From a checkpoint of a small mixture-of-experts model trained on Wikipedia: vocabulary 4096, 64 SwiGLU neurons an expert.
Below are experts of layer 3 (counted from 0) of a mixture-of-experts language model. Rows are named router (the router's row for the expert), gate (a neuron's input weights, with its number), up (a neuron's input weights, with its number) and show model dimensions 0-79. Each number is 500 + 25 x the weight over its row's rms, rounded and kept within 0 to 999. Numbers have three digits each.
After each expert's rows: a language model's description of what the expert responds to. This comes from a sample of Wikipedia text that the model never trained on.

# expert 6
router:486482506535519472543491503504522469531491563514582465473505533478522509520458460462466470482475508548527478495520480483511504487509502488494498518480517455497515528508521468506475486481492508473521503493459496508487491465505473534497500465
gate0:469479530519487513509529431529486473496487510505463541455500503464465495523485504478465478521510502523530492488484505503499542489479492505431492518495518497505473512439514476506525486435505503481462525518500503454514527537467469496516442518
up0:477532540504501499507498486539509480473496480479512516487539516508489504495495526506441500564475491517527458497494472503497528531475534525494481522530528493511571519519501492521477487460490489501515516500479524480530540498495467441506487500
gate1:524497519485496507535504480513494492471531502499484482497540492472519483531473518486508491467480525513523475492489496476495474514495513472538461508503518450495492527518543517527445479561516489504526538501474449491477506506498497523510496481
up1:532461526523503530448456549530493508536503499520508538511491554492512483506548479507518486530510502527491508523530522518524549479494447519475518481513439539485490468529501525475497486460501561513491471506536473511495482506509490468493460487
gate2:535523460501503513489456500459485528508514469443491498461506526506527475502484470472500493458462489517465496507483524536513491511482502502509509517598501498525452495477471487511512478501476447484494530478471480505479488514489524470495493511
up2:516519492516477474468505470461532499514470494514521480524510462479497438453543505520553503464485550500502498461495489486489481472445559541477484552525503491534511516473514523496505507502512471502507532504473471483467517519509494499518501507
gate3:459480493529486531519458509463513518525471474466501479466458511503495470489498533483513468497475512513503503520519525505542495502488535458477503498448519508470473537528496495495488502471533514468545538495484475504531560488492461481482499455
up3:505525478537525458527510510479511486482462532476521495498552506506485489529524465454447518529502462473447548475537495455488519525478496504485458512524490473538522471538527490509530496503513468498486484463457481493486482491481464501418508538
gate4:470486505525474500469483517499525524519483489515515527512515496519506527539495527520520524481555493452509467499480527492513487526488501520523476492490485531482553508495471459467477513508489515479550555501473478493478520490447467491540532461
up4:491508497497507495510547467486488529494493500495497501478532514525554516479486520501506466482499506505487483466455519525527494545469462480565509501506502510535484502435494457495492530500497498458467535499508479533466472495476504532506524500
gate5:502507482504496521476468534445505477518508511498501475523502540473507472517486484502516513508518508494518505493455475494468549523503538503493446500474540504511520510501461538497495494522501478494522511513493486485495467501452504521487467524
up5:512472514497499439521535442502511514493473533476458491484530473532485525502457491523527543504513517495485516478499491526533512530495508509490518464526505511491497499500493518469547519497495532503509478474500493469512487555500514532480519465
gate6:440478492529501488500524501468537487519469501495502474486533454475512504492485544481506502481473463482523528522516504487491493444512547546514507529471513479541509447475472500527491527471527499548507522484459547496494457478514460509496542542
up6:532506488503490465505481529531505525468484504525474511502446479518533481467478512474494507452515518556510485518518504484522546498489490457493493556488506475461488522477508527516529457527462456481547441507490479502523522490483527559542490544
gate7:485487485501524512489527493502481511514520465495529478475482509484498505491547512481514470439458486474561510490506451483501495481514514503502482522487504494510521482502468508474499463523486468502514546470526519521540512472493510507466496488
up7:475455520505456523537507507511502501505512498458473535526525522536483463515485534530508482475529481497484515507517525480466542518476499468489491532540459529506486551485498455502518512473504482495487492502486496515509451472511515476515492507
gate8:471499499526493486507475466490517504533545516478528508487498522481501434498504490496529528491507500538497494485508458498523478473458502463437477537463488492520507506479544486485507473514488542458519485473498457465486538500502468471536536479
up8:519480478495487504543482501537488512514521503491485541486462532470496467483495474536495460516535503548514490510544506526523495504476487483474547548478481503472503486480529479460501464479471527470447512473467470516483528478480458480573506483
gate9:528485535511562472498496499533538523487455523521525485456470500484499541470480516492480550520487564542513453504478470473498498471440516510530501492496491486456496495497498479487492535483530469490505519518469491505449475478521489513458519505
up9:460522479496469518502487499492479481490505458473491515520540502510500429548523506503503452464497479483501518531525551488475507496520508500486483482509466510527530528502470507503534487474496525501472496478531514510535520526479485517544472492
gate10:498478509511505462487496473502504519546496515481458486510490509487534497467499504482483495497464466520581459534515482466521487506465543515491492482482467505490503546501473536501533532464447489465526535493499524505506490489483459483507519445
up10:510518474509462499540488468500469489488493482505535500479510513499510528449459467510489516530540523522465511487483532482499528485458462488510511556506499539508494512536502481434517493539553521482498465534496483486465473543571499487478481528
gate11:531494512509508538507478527518535530540513492505546523530476484480539479490501546504493472515476482452529500484490493440470460523501529507486508554475481511486493501519534520518492500509490504495566483464492501473487485485483456501583498523
up11:499495508501509496486518498508497534511494489532500573452511511546521474490472542490571505525507489531507490508469503515498498520508480519507505530442518491513491491490524492482484500518497509488547532512468493474518511472459548487516505516
gate12:514480490510497537487507500457532480481485500476549453504448487503500503516521539443490489510489520498472518543485502535478560461478446509547499472468505485517458510512502490487518485528497496445474524508493481518492491511528459521541533479
up12:534477495490501521440513497506518501471502521470527457500485466490510540516468563435499478476481499484460508487524530503500530485497482539501504507479529496517541489499484503464508511493521522463520549515526492460495526543496436520491500510
What it handles: Month names after dates or "on", the degree sign in coordinates and climate tables, and capital-letter starts such as V, Mc, Dec.

# expert 33
router:520500523555485470563488501497494483519547552528509488492486511495488458545446504470506534483515508525514477485500476514537493491530509479510520539519549491519527505511473524506514476483483501500501519468491449493489496528531449504540483477
gate0:506543486490494491489479535478498483528486510510512516481504523471500515504524492537485489530506530534534517527542493513453482496556456513485506490509474477511509511518526517498465525533466528503557505476490513453505487475548499487534510488
up0:472491476510460523520498470500533508459500483479491513473523494475437483521506489492503487458513487485469524521465538513506508528419511489470501493531511481444446535491506507504526522492514480487498430492481492521467498499491498479501511531
gate1:489511553515519519475517500539557508503503486517521496458503543534481524543462493493519464501496504483490518474470510509474502475484481487510440524495527478483539513517500509539527486487504498486482531477520535513491532476510491485535504493
up1:499476491471546474557464492496519489520497518481481497506551497519518472508510507506521467509470446465532512504521496432524516479473496488545549488483477494520474526491467477501460459519506543480464460474480511493509484523520519524513487498
gate2:532528486524525531461498449482496514521477471477524543512494506517446519535463529477531512483500481452487504495457446531498510487514493483475521503530489514521469475496494495539487518480496472504463489507501511487510440469483503538463516512
up2:446453541506489486514542567511481476485478515537525466510496464525539499505498490505517489511464470475494505521529536470539512482485485506465470513505521476496556538513504547488459476555501484448494499466529510532534492528515503492505501516
gate3:516474486523482542504510511480480486514455505465508483488487475488486508500488492494475486509500491462486528490504486509508532504519519462475500532500515442532538524501487499513501468518502525462494534475518472467467485473545472509534533513
up3:530507517502475495472465498480466535516470532464513504479481514503487541491496461508526493484484520525483512511507479494534472528519497509502483499520504549450488475463481509481476517474452520501529489461504547531518484510492477480529519501
gate4:501409515504477486540505501523509522479510520477525510500518504499474482470502500471501502528507501476511478505446496512491491547503511502454499552471480496520548489482507470502474493474457499498498532477480516480527502518493449512515531504
up4:490507576494519539506524502508512467531511458501510476510484536498496522514524476506527515489511501495476462539495489495475493479519519502477520543477471506487493516491528521508510473514476489494484477502509534521498491467488501512493537512
gate5:502473468481476479467543516483471525482498541521524448532498493504494523450493498549542496545476492500495514495461490524521504499512500511504478486488515487544479525495568531497455513488483498538511499509518494481531492500474502505493511478
up5:480524498495469482502499515509530523495473514523501504503488473530507515459436554521488518492528497496483503481484461531514519482487503519517452480519487458522494496520493494513484515542489517495514455470498533486493499507460502509548532481
gate6:555496505514489556479485486506513498540502492510537505481511531520473518479517464487493486461519493510515485485519463550505502512501472515448519523520510492477474529494478509566520500457469503492540488523483500474536540523464509509490484503
up6:458497469517527483489494515500553477491484530467536507493494479489455499446518510499505492532497488495481506493520486550480489467488505525499544503510496523530519507513458491500517486505495493486504458523491483534444509507487505530514530548
gate7:521494514512508505488496466479480475475527506490516539454508479544506553465487509457483533503489486496535525516504488394542488471515495515495497495512504512467465514501523489512520503485505511527481458468572480479457547485481505533498506499
up7:502484475502492494425493499436553521520489519539497487463520527500481501507482493489446470483508537488495508516495528469515532461511478480497525558499483483511487470531488529487528489549509528475508520480513526500463482504485535469508528518
gate8:486508571525496502530457486516466495523477497528539491482543481516517490491502509450478534532515484469522523483489463560516517481506481523531490491517488482535460497489500528460524519497498494532496475474506457460483487513495494486546512480
up8:493528503502516542496531507415503498486565502505485469460497503479479516469476498533512476465509505521472483512468504543502532555528496524523495494510497499477487521521492450463496522491479534491493484516493503471562514525526498519514529487
gate9:540480508513493525499461499521492514467481518542492480505459514502494511520535497493525495507500476480499483474442540464527498505526462473490488494474486456560508515516513527512467512493521480479506492459519481545477533489507501495494492485
up9:464498464498502465544535541483513534513427483504514524515517523480507490495495494523476501505503467529526537525511471504534505492460547516489542471507511498498478488503501485488511529497494523491474493523516526476496478444499506500534502513
gate10:458489502496497481464497462462538501510467513492500477452494455459483462539468498504488522465507490517502516560476520523502529530483486491508470499529508503533494513502430494518487479502510495453465529493539484486470531545518514499517467480
up10:498532531503465480525526504531539501500529456544505474501513505481474520531489440513476511459511476507514498520510492535470499498501482493484480499486467510457474446504528475467496459482496466496509504506506484508498464477507485513557524497
gate11:479478458493517465520488495496503505488456490502515494505458487525480487505493483479500509547528494450489508547520471490490478455473480460502500533524474475537499503530525502531486525531483539469526503497528510528547476498532485506487536537
up11:549486507495477533459492513477531528485494487472501471482502485502517510488516522512486482485475507540483552529478506486525568550499497524502509469510523542458522475471506480486494499473447484515485456480558500511484482496460529435499470479
gate12:530486516484521452485520467485445532518514517472486475491503497490477488507456468492493505445489551538545484494543519505553470493505491508471551544521472513532467477520501469528542548488481533483502475474555497521500483490542504525508490503
up12:480516471502483538525454486518518510491468465550565520504477520508515480488522510529474499554496448486494531531504474533500512513532501503514467466490504476481485483488512497465479456525499497483491580524440515462505505487506491466463539498
What it handles: Plural suffixes closing a noun before punctuation or of/and, such as toilets, singles, sallies, troopers, Forces, Cartoons.

# expert 14
router:507463490542460525537523509534536458517534526563516475499502532509461503499514504443468509502453526468493440469483472468521523488500491491489497485505530462482526519508471493505498517478491517482486454492492502515488456482516490468496509485
gate0:542481467518553472487493528501461545483545462504496493485494471525507476500515483501519453542521518494486496484489512525489525520445501510505514538518476464491510492493504490476490533493504512440479471531452519478428499476510496527501523528
up0:520493492512519478469507532473514529478491482523515545531490496517505502467490473504528446509531538500518465477503454539533521505481533511509490515479517431486552481518474457466502501476483485503483501506494486519465466493478493536473502475
gate1:507493533523499503517498463466517465500472460477547517496498535538499496530517493499471506491478431467478496511496488504521487490507496502474497514574556458497511475524526500473519492564534518486488474487492518503508482496546493504500509513
up1:495495528501483520489446483516513514522481548543482476550547498485501488526513544505490471444457509505529493505535489480495566487496464500491461502506532495492483493548485491466547503521525524503521489487480525474495521514521482475497499472
gate2:550486497520493495502479498503488488472473508522523493554532563507489517505499502474454503480482499495479489461467499521519475509462478469514494506536509506510514436507538483527485536507493501497500512507550454547439441498490485496501516480
up2:535471478515530439518508494537486473475484482516513490532501514482478543516524486460502458522458542506502516478492490486501493479523457495516501504528518465514470465508523472491458510482528508460535525519504524444492497471525498477492493517
gate3:514490490468531516475491517466435485504480467476497478499489502521508509464554510508475532516500523486498488492512498506522525529464499506473513497513512510526509494508495486453496508502501482540521505503487548472502487482481474399468486500
up3:506510446533509504510516490481538542509515520504535481443484449538461469522498504514495497485452521501448517529467507479510515519486533506489474493450497541528477506542472511493524484480499494525505506479499517513524486503518523490500481474
gate4:472507442523510488493474485531514476522466485485463523503490531462476542484486484509454491518521506463438500490481466508495525549488475534480521479522544490536538474509498483505547496502538490504516465540482527525525504508501468489486493510
up4:503470502508474468513474478485520461495504476495484493455493503504506502509538484518477513485532506487513495472513460460510482521513460491473502483526481449463497518491516515519522487477526515509497436476465493449547511515449477498509497506
gate5:532519458500434481501463476536526516547491502497524500509474491492484514498524535503478507521511452461505489490539473489518504521461487481491539492491511525524505443481522487522519502484482534495503451507523494508468460481488532496502477523
up5:540513532513509492500513508485518501477529498471476502521503502482489531539497487524513461500502506532503496523535506492541466467537546499484465531487480543480479518491517540481477494470477490498531562508505510458456571477547522484526514494
gate6:541467519518508507505457501489529507506505528492520511464523481501522512497534506480497498483436519528520512528501520499486516492506513530516531482537502515511516447494530471505442494525495542509511522471501548467459499484539498466458502533
up6:524454509511503514473466545480515494499510512505473481463538524479510507509493525491479473448476513515476531499503509499483465484495521481471521460485509491507513465482462484474459534528495518499502506536474532458483478521498550449448536524
gate7:519490510510483521479468500486496469510577484512513546499441510488461519526513508499517502463513506501508462496565497474502509522520546498480512458474479514502492538505510521501522543477470522514491478494478529524529465514487529501556502500
up7:532521499499449504521491501515510513469476497510449501501453501526559555539491505499481518484490492551488506484487476497476531518507457548513507505506512534512504512505500468471522471479529535526477497494554529486480503510490463549535507492
gate8:530494463504503486505480519480500519525468449471495537509491446512506478518539410500454497462511515524513536495500469520510519522452518524490498490486446460521499490501510529505510496462519532465507489460538452521483493518517474491519535484
up8:486528489499449452497478508518453512510488501504469479523505526533488501515535489475507532467461465473526509483532505497535492509530450532524490489521483520538497505491526451529527477505508521536535453479507539548533541470473483563514500498
gate9:434513466503520495525510489534477508524518534500505501491540507483514496557512517482493507516523493513525510498525482495474513482513490500518538542459492503485458503503481481538497465524515493504489489475532508501491502506465493535527506495
up9:488519481507483521520519524482498481475499471498516472536532473507480474449490460464502535474497489549523522484532524430506497512536513499501521471514491501515512481463505498500505479530498519504484493509507584483460503514490518481548497515
gate10:495501500499481484543454492524472493545543473483520540499524505503485508525523459528537484500472534512517507523522486499499446497573524469503497487460489486515505539499483504535543470510515469490515506516509506509439452536494509529565516467
up10:500544480495506542487508523496502499483461525495508447483486516482508465482497514479495523501514461462501527455475539462493527484448467539510481516556500508449493480493542499462526510497518506488532488463478517501543524501474504504484508512
gate11:520500490509466539487485501498537487474497497516483466497488511468470510481500460508482492465488446489485434532440509503478457482552496490455524494522450440511505507519491447501532469476500476522492479521532540497526482488495536481449497505
up11:509478461488514477475527477503478500510521501478472564531487499512491521490500534481491527483475493488509495502496489470507441453512485506493480473513511577462501487456499466507533475501509450516523509478465492501495569530467488505514507526
gate12:497521557528480527473532465504506500523521456501496500487505515488478506482494479499500522488535486513511498505454503487459556508498498517458495534565495537488515482492514524503528531462468503465508533488525505478513510492506491482538500479
up12:521484509515510505486543505478538521515522515505530471490487501493493529456481542492468456502495490510512500533491487530495549494488485503517507507527481515480525428504503480454454541497475515512469482488532507528545533487538513517547508506
What it handles: Word pieces with c inside names and words, such as Produc(c)iones, rec, acc, conc; also blank spaces between table pipes.

# expert 44
router:508514542543508522561473493492517476554499500509511508515513510496505498520491498468481501502511549557494475490510508496518513470486519467520499515520555450501496530474431494486519519468494522488505479475520497482493467491479470512513519492
gate0:492524519496517533576454550504494484502479507465510496498513523475456450493474505494536487452484538514483506494487508474480508515497492462509497477515567516470491460480512482483496558504475436455496494489508532473487481512481514494501513496
up0:507507478492448460489524552521483483495482498444533554510504471527494467505446514547501526508479491511508520507508477536498474492516525491501475455492518485492517499498474492457477516492502467501479511458486494524531500524469467545501478475
gate1:486492487510510505521454526481533500496482441505490500472548473448488499502453459484518496497513500541483486512511492543508474508489492502465497508485491505511460455453535472512484546507497502502519497544524533473464444471515526441494490475
up1:461527459486479495544464535481483499538489499504479491472543549522462500483513506522518496445506562512479539530515479504458527522462497505489527514485514513538453493504455490497493501460507468518541499523511532507510464534464524497499482535
gate2:485514499510503504492491500485499527469508497546471502464470508487477501507475517526485462507478498495532506488521479524491533504492506547512514452478523471532454453472460496493503498500521549499500523490508547517510501458534459464540461475
up2:464532489526519487502510492486475515511512473466476520489466529464490494480466487533487491514495499471546511500485501527504522489444502506481473485499507495486483462481480490472481500480524494488544509531496540507504478443463489438479514478
gate3:555490516511449537556522499501518513492468491500530478521538492486466497475493492459503525501533483499538447529522485455470486470515504477515438511489486489479487514485486535508538459488491508512461487507549488488470488438496497554476497490
up3:504496501476523483482510507466488515496472473470546534510515500482467511473502473489505500480507476513516505526484527499465517454468497468504492485481496446508461491520520483478496502467502502509514492490520497487520470505443527527504465531
gate4:485533536478510497486490466509555517511541483483535545490498463465488528505500501533482481457541503476536504535504538508563510484516507486451478509515503495474508527504505472513547472499469487486466520518468537504494510507503498518500549496
up4:455493520488541488494517509528491512532485442504492456481474478511521498464520510482451549521538492488455526501492507501477508464474478479481538531482511513524514499511474475520462497490471484506482485508511467510474435483506524464485466506
gate5:525508463509498483494493494479484456546494479508457485470543443485507548509482532484459508482512526517498462489507507502521511505515493562475526495501511491507464535528471520518511514493426532525501471500501536490541476529499461524441496511
up5:497468512511435434546463496526495484522496521520513495461499459467482548501532495480519517443519496515518506499539502514481539469495554521484453495495551511512483515501500493482491479549515530481473460496494528457562467494509515503510495517
gate6:526462507494491513542469522481512468519515507489530459511474519512531512469511531468504493483511495486521475490511484511521429517494485506472479535546485492492548495482494498479458493486520548507518466505472514470501515507531512503523495539
up6:450524511511489523478518494520558513480555442502505495538548524476483486506495523490502511509502469494517482529536545534522522484497491487507457505503491464441499498486483513524503500497472515495498465520504480501541503516497488440525495481
gate7:515484530518531506522501463528497501532507491526477503519487530496495492520537465507495481557452530550459506421474492489506512535506526466524486469470484497487516524483477502490482500496522463453487499506514521487504463513460504507540517468
up7:513506514496522470489509513516514501511494535475459500466527492481477501559492474494496494508503516535513500479459525519547480516519472463527489447434500521456485485479463505482492505519513500447518521486513515542476491501499429559525528494
gate8:463540493507513513499420464524492479482509495499526466515507524528542533509479531471490508518528513506511506497507517517500527494499508437482535526497472482487507496486498468503512462461497506516509497498482473533505461488480499498444561467
up8:506504517518466493480560531469510520511472529526491519519511466479477495478480499533492484521532468478479507504495484537492479542481509554527493471529556516522500496537527531521515512519527504454521528516500493501502498511468501489554459489
gate9:487514514518516504497531483464506507551499504472482485501506510529500504482473464491530485529508513469466486474498532521491500495463481501518459473466522475521576513531525496499528474499477485515504476493528505459515536497500520545500493504
up9:478497509513509539513518476486561491488485440501473473515472509522522548502455491499513540492493494453502529514488491478547482494485536511496487500485486505488482480518524510476511500508518454513505485465539494468492513496495500562486485460
gate10:517466510493480510504495482527474466502510496498530454491525439469502504480509480485468475501534517460496476492468438501494506490496459504494482470490456534466468523488487500486489494481491517470502568502527545492501531489488529505543509541
up10:482542519528543467482503473447486478554503529499541518464531533527497513505475526536521510513490493494473483498519544510509476511504537499450524463517538485534496506520485533487486515495485509503473490485467510497496488513504493502488452511
gate11:495487472527522497477507541478510474492446514489529474548510474510476465476528472500493461489528512539505516486518456544521509506495504538494504501467472526478513530553463538499480542507526531495505486493524513487492485492539501461488509490
up11:480461527474478459493544470500517500496507510468507519496525516502441497494486490519507495511447515532554500540504532509508492486474533422475490454494487482472513506492485519553432483470462455519498515478504495526533484467516522506447507485
gate12:504518493512495474497569530496545510504469517487491474484516491530508487528491545463543546525463528458477503504454514443470517487517512465514476514529495500499478500501482497499517508489496513514498477493517477532460477503526474489482486484
up12:542520428525441480500474556471502510520504501496486465460478498495494479504458488515493495505517467484491507430497502438508499512514488532522488519492514465516534505507515493474520518510560501502526492488479533515459499517529528511493506502
What it handles: Word-final suffixes, mostly plural and verb endings, such as do(es), us(ers), wind(ows), ons, ces, ves.

# expert 19
router:493498488542501452512517528528533447491498529518552514485509496501477519505479475474448511494501494534505449459477479493534480471543549520486500518569537464507514508468515480479515510472491503506523494511481499521509466454552462566516524492
gate0:484488510522486513479443470483486472500511503496458519530538486516486509514485515530479472518492539520559482505519537501531491525521538477531446465486481525478539549533486492509531514497515534512501491484511551493514525521506476529489482491
up0:511526507488488522529514497459456503548490508496515515512527511454531499477508485468513490477478469480480532447501483514475504459515534497499525486510486498513493486477464555566466498516498463502472465521520451517450509455470476515530519533
gate1:518522500508501487492489528496463503439495529525491517483524504502540492517497458463473507475499515500486506486535463511503576488502509476504485487451517536525511508526506543485463519523537517492523468482448508495466522508531493491521470507
up1:528498531499498496497504476483480510532465486481478496474481542517437488523496510534504475482509533525519477473505500484516472524492527498518421501548483466460483515510515489488518445514523493480456517465491508544522497518490436507478559515
gate2:496493496477508461447482495492489523490546497458436521504517478505492495538503500497530509515493526493510469521437481520508483559494498526481483501514525463540518507462495466509502526517468492544556517521464529486470533478472526522498500483
up2:508478483490542547505484459506463509512537471489477498509459487506528492504510553495501543507531486540521537523477475530483468505527480532493508441491525520483503534529507464524471486510506467524490487512509483468537451503496490494483499563
gate3:519505486492518518518485505477490514451497483506493499520467453519537475529493440467511530487472552492517504535508467475498489470518509479530523509492491445526509483443555466531511479511498537483521489515498523504480512462545513490510524496
up3:533521464493509485491509507482518517484477475491512484462494492509532474513477444481477503487495516503481523531507493475525463455530508473505489469481490479523507541446561444486522482500518521449513511506506515513500506487544490542506543468
gate4:512505513526495445480534490529519505509482438522482512506450450510483516494485527515453481545511493505506526515481524511514536540489535462459445485510554524501535518478504526482492503477449470484510517520495480521474523515489512525494466490
up4:512471530490488542501510506463464557492490494503465508485506482493545515483497486520514463484486522509452484521543526474469530473517482488512525507510500499535489506473497534526481492501499520517505486440521519518484460455441475513465525480
gate5:438514516536526481536545526507535535470489448507537481514520457511492556513524504471493527506503481513507512484496464489542489458536464544532517515471545473531537487494509486525517514512538512483509508500508477493475492447534497489518476491
up5:543500458483473503489426452492495471498560533498473488525510532505545429492512520518494530503549471486487457514495529488465501517498483501467487512527480542500480509491485506508528526470455514532479496476464503470497516519449470488497508538
gate6:515490529521438546523496470491534479464465548489479542469496492510494515488547497500467504458531497439447489467430459527551528535508511537498506485505514460486473520519502453512508521504477497503511535457516479524528519513485452498530507484
up6:497460524490499478487478452507527489482505487542514505466531516492498524476492513486514517476488496518442464545471456504516516504498557536466474474499519455464480497520517475537510514529509498489511513502531509492521486524488440485513501513
gate7:483514511506492477525483526478456497511529482498511514504479514534512538510549533462454513486489464576483486483508507465491513486544530514475504528489493485491491526520464470469538499507558515447463460518522469500468517485476478474538452510
up7:497501526505485514536494498515511495486488470509509511485542534469527486540504544518535510522483524510509464502469497505533467510497530489500499449518471541514475535498477492514500529520464525477514549540467497490474562431523507479509497492
gate8:544487508509531499490487507511518488500532520464501520542511515453487458457528477509503540506517518504510535495516471454541492488515518513475481501499484469485499539508500491492503470488522490482511466491526488501485513535506507495500500503
up8:540506520520521484517520513467493510524503482520517487431487489494492451476495462512515479518490528506521492542534472467472493502537482497452564489491486490489486507494499495478480502467497505446525493504505510502470453522490531518479482519
gate9:526496483512519508498516508468493533535528475557542468450490490483524475523552533450491486544501473511523513464478508518534504479479495491545508531514510516508510527480504514478489522518500480537495520494472507486527478507534492473430513532
up9:477501490505501502524506530452525506523478483488524466458475512451530477503460528455513459528494495532436558506490488548508517463430539536505490523515492492493519501498497500465484514490479512538539491523464469509478486474491532479493498505
gate10:543451550499489479501490493520529521504558471531503502515485506431494529492496496507499528456475507529485500474499505525556520541462536469498530507491491467508505517466504522513465486518496501531477492497532474498466517471531489468482523546
up10:530447475503524533462455513509549484488526495449473501499479521514478461510521498511450474489524521482485542483476472522533556536474508549495528494521464471483491506501478488542473492513519516496489471455530496538506479485525467522506495488
gate11:469494470514573485518517473510446481449478491488501476501501515505479499493511509475478526538485481505504513511527508458515522482502503488508488536519514508525529524476504529525480509459502439475494482532499459523536516491497456474516448523
up11:529517502504534454509548500465518514492500524503526488488526472512509528528456493538543518548511470493491545520493509455475460487515486547511514472502519485542516510530512509539464458511473528523483486545513478505512481485520519524534496522
gate12:502470495483505502485483514511468489494501499463508484513483504535493515539466508503459528514498532485522512513553484491472494513522540493532514492476467465522534530505484523539513557521484477469506447493527523533483482477486493494483551462
up12:493524514492528471488539515484499491499492507489520549545493511571490490475483440480531532524516497498503530506505501504464530510543467510456542492526524478455528485496502488501493505507494486505493570475466489491501483504493510494519513531
What it handles: Dollar signs before amounts, percent signs, per, km, and raw byte pieces of non-Latin scripts such as Japanese or Kannada.

# expert 25
router:533505499542480554535486488518529494538495555547532485501547520465531493511474485418489534537470521469518462486478493495507542514518526521476496517496503484480542490482484482443509487475472518458498466461516472497467464501504484515520503473
gate0:503522455523526483509508518481508493504483524501532502511519526496514530501473485499519536447507484500473450509471490477506503498503509452503508504453515499488470512544513412472515527529491494493484486496543532524504480458461518456512493559
up0:497525454517458478515495528486492515525527540448504528527520511478492497519524490494508454445508523492480487463492520472498522515503528492500503504467478506503485476554535490470550495508476452481484439516529527508477498467485514534489474549
gate1:520551452517479522486523530492490489533512542495490454457501442494460487501498475493517479489515476463516422471537509509517480508537527498474517499514488513524526502485537527511478509463518503481517494472490497527430484467525478466484482488
up1:486468519480524496520472479505490512468453500475496526506461595487499498538505503509528501464464535503499520495472474520445517519486481495548508519508477482525472464526474499499520526541484417507504506490456528471491526512500509483499464506
gate2:542474521527506511504518481519503493493491489528465501462491515471501511500473499519512524523457459475500526494508505521498488492518488506477491465466529535515457480481549483471480456445502498517487529488475512503519439475547496532507499517
up2:542507504500505470516519502464487510456486506474465500514465524513526471492502527504472509514496463523491548444552542532452526491474517488501465514484496584521471454471529494507532543499514488499457509502475539539497503499492473509509482486
gate3:523470525511517506518501484511538498508452517493489493489549507504525503523517533539469505458482530489500540493467474447477524474533493534508500507525538540509470561551492500541526469514534508513542562539505498511528491519457499473454503491
up3:488474531486483546495452464515485479529494511509457509457507484494520509502531484522504533449454510480501489472535520522508520479530468474471549456513527534565463546536466471499494476504484458507499519508501503507500556484451508507508524536
gate4:532464473513492499479436509450478466515525518494525466534507470487471467452537480479492499534509533509534467489516494505499516446506501521489515486470509498486498497517479507511537473533522459526522551466498485546498498519450484431490508467
up4:499495523501487446481531504501513516494470494510475521474534525539548553515505484489521496469481465499495519506517504498499494523478492517468444508487527502482532472449537522507507503499483519500468447521462502452499525435536497498507512494
gate5:500482493522466538543482554507471501504504482523487499484486501545505496464484518518497498510472528476452507556514515523516543479481513486486506511467469490450519497537514452537529488478481475491503517537492523476532485500492517540505471499
up5:571463495505530480479503481526522469492519532446516474466493474465470462510522475492482484506501495499518536465476494505489480553518469531544510503541520492510451518502474532478524488510503490508539503464517487509468524523525524490541476486
gate6:541540553518500530506530488474520478496465511507484452534515507504473490556550498481486488527495501483462480514467468469507464461515488509502511555541476498467515514514544495468510499520486502492511489493490543524496470494496522482485508500
up6:529469474492488490528474457527489473457524496462504522503480535495487510494494504550501464460523515479541514492535485498459502515478503471463482496484521506475496500494457493502470471486498518485511504488464475552523510535546502493492531506
gate7:511490532512495471533533480564568524486487488542517498467486538542508494479480511502505527510506513487470465493495477532503537481562523463498484517488502499510475495525499475517512537446483482472493486499497515474517510492503487488497495483
up7:521558491516503530455454517487476480436471528488501490517468495491501522494515529464515494523492523484492506514515494489488512503454489496507498483510501506513453478501522490531496457516530511504522514486481497513538477471495515539500518472
gate8:554466489526497475515511503484536475494487477479516491480491503447503523497486493465486493527551482506491470517472503548531499482463521479455503525452542487507505497468465459485479523480490454523490520454523515523526506518498477530531550492
up8:522454479492498506547515486498510480464492499471552493502496529483490526462507476470500467498534505500517456498488488573520480472504485504465487523433506523520490527501494507474486508507482501522516524473517521507485501506482495516517556505
gate9:532507485517512510514488536483469472532487533469502502502479532459490493574487491488529491526480505508474472472502528512491495553490542492495523505515457508504506506516465506505519524449543469489496447524493476491451482493440498473516564523
up9:492506527482520505517527520492505543512471527510517537468545504538537469523508457481512505516471491479473486475511547524463517499464456467504509507506497474538456507518453457540532508455479490547509506539506483536510480520495490501496542482
gate10:490472511504528531503511523518515511471441483481500485512484461512518504482487449491418483467495495484514508519505491504477437482519481536487510496478497513508519507519474480537481512497487493507467533484528496463496490462475484494482450528
up10:520535502496487536451481449476522527508494516503503529463464512512480520521470486498502485532509462512529548524485506470499504493516467469483552500465460519504514549460501548484514517517493487502511511478516519508486475494478557483505467472
gate11:530510514529493493532519510480496510522512502537530461493546489509473456529530426512489489528479527475444505461533484506489516486482481502452485458524502511514495510488482495500505554486474527491530455501486527500478530484497513493459509532
up11:461538495509500472488516504480494457491491467524508479518488501465505511515518498506474497450489499511519536526532496529488493456516487483478490509499438520512523500492477506462493528486502499552454503512468497471524489493512496516528460491
gate12:534499531509544502497543475479454483534527512501505513497526478479490500508499466476485472414480550509481477450436459460437482497520462462499541525548520503497481504515491508531482473508529540504480493513490508485451511497510498469479513567
up12:511469507519514467495495443477525514522546519552501506522510486503529484471545502468491481536492486500471491503534486488485478502530489508499489468532511428519540513504510542494514502542496556509531514482519519497504496528479508521489500508
What it handles: Word-initial or inner fragments with b or similar consonants, such as amb in Vilcabamba, ab in aboard, Bur, ob in global.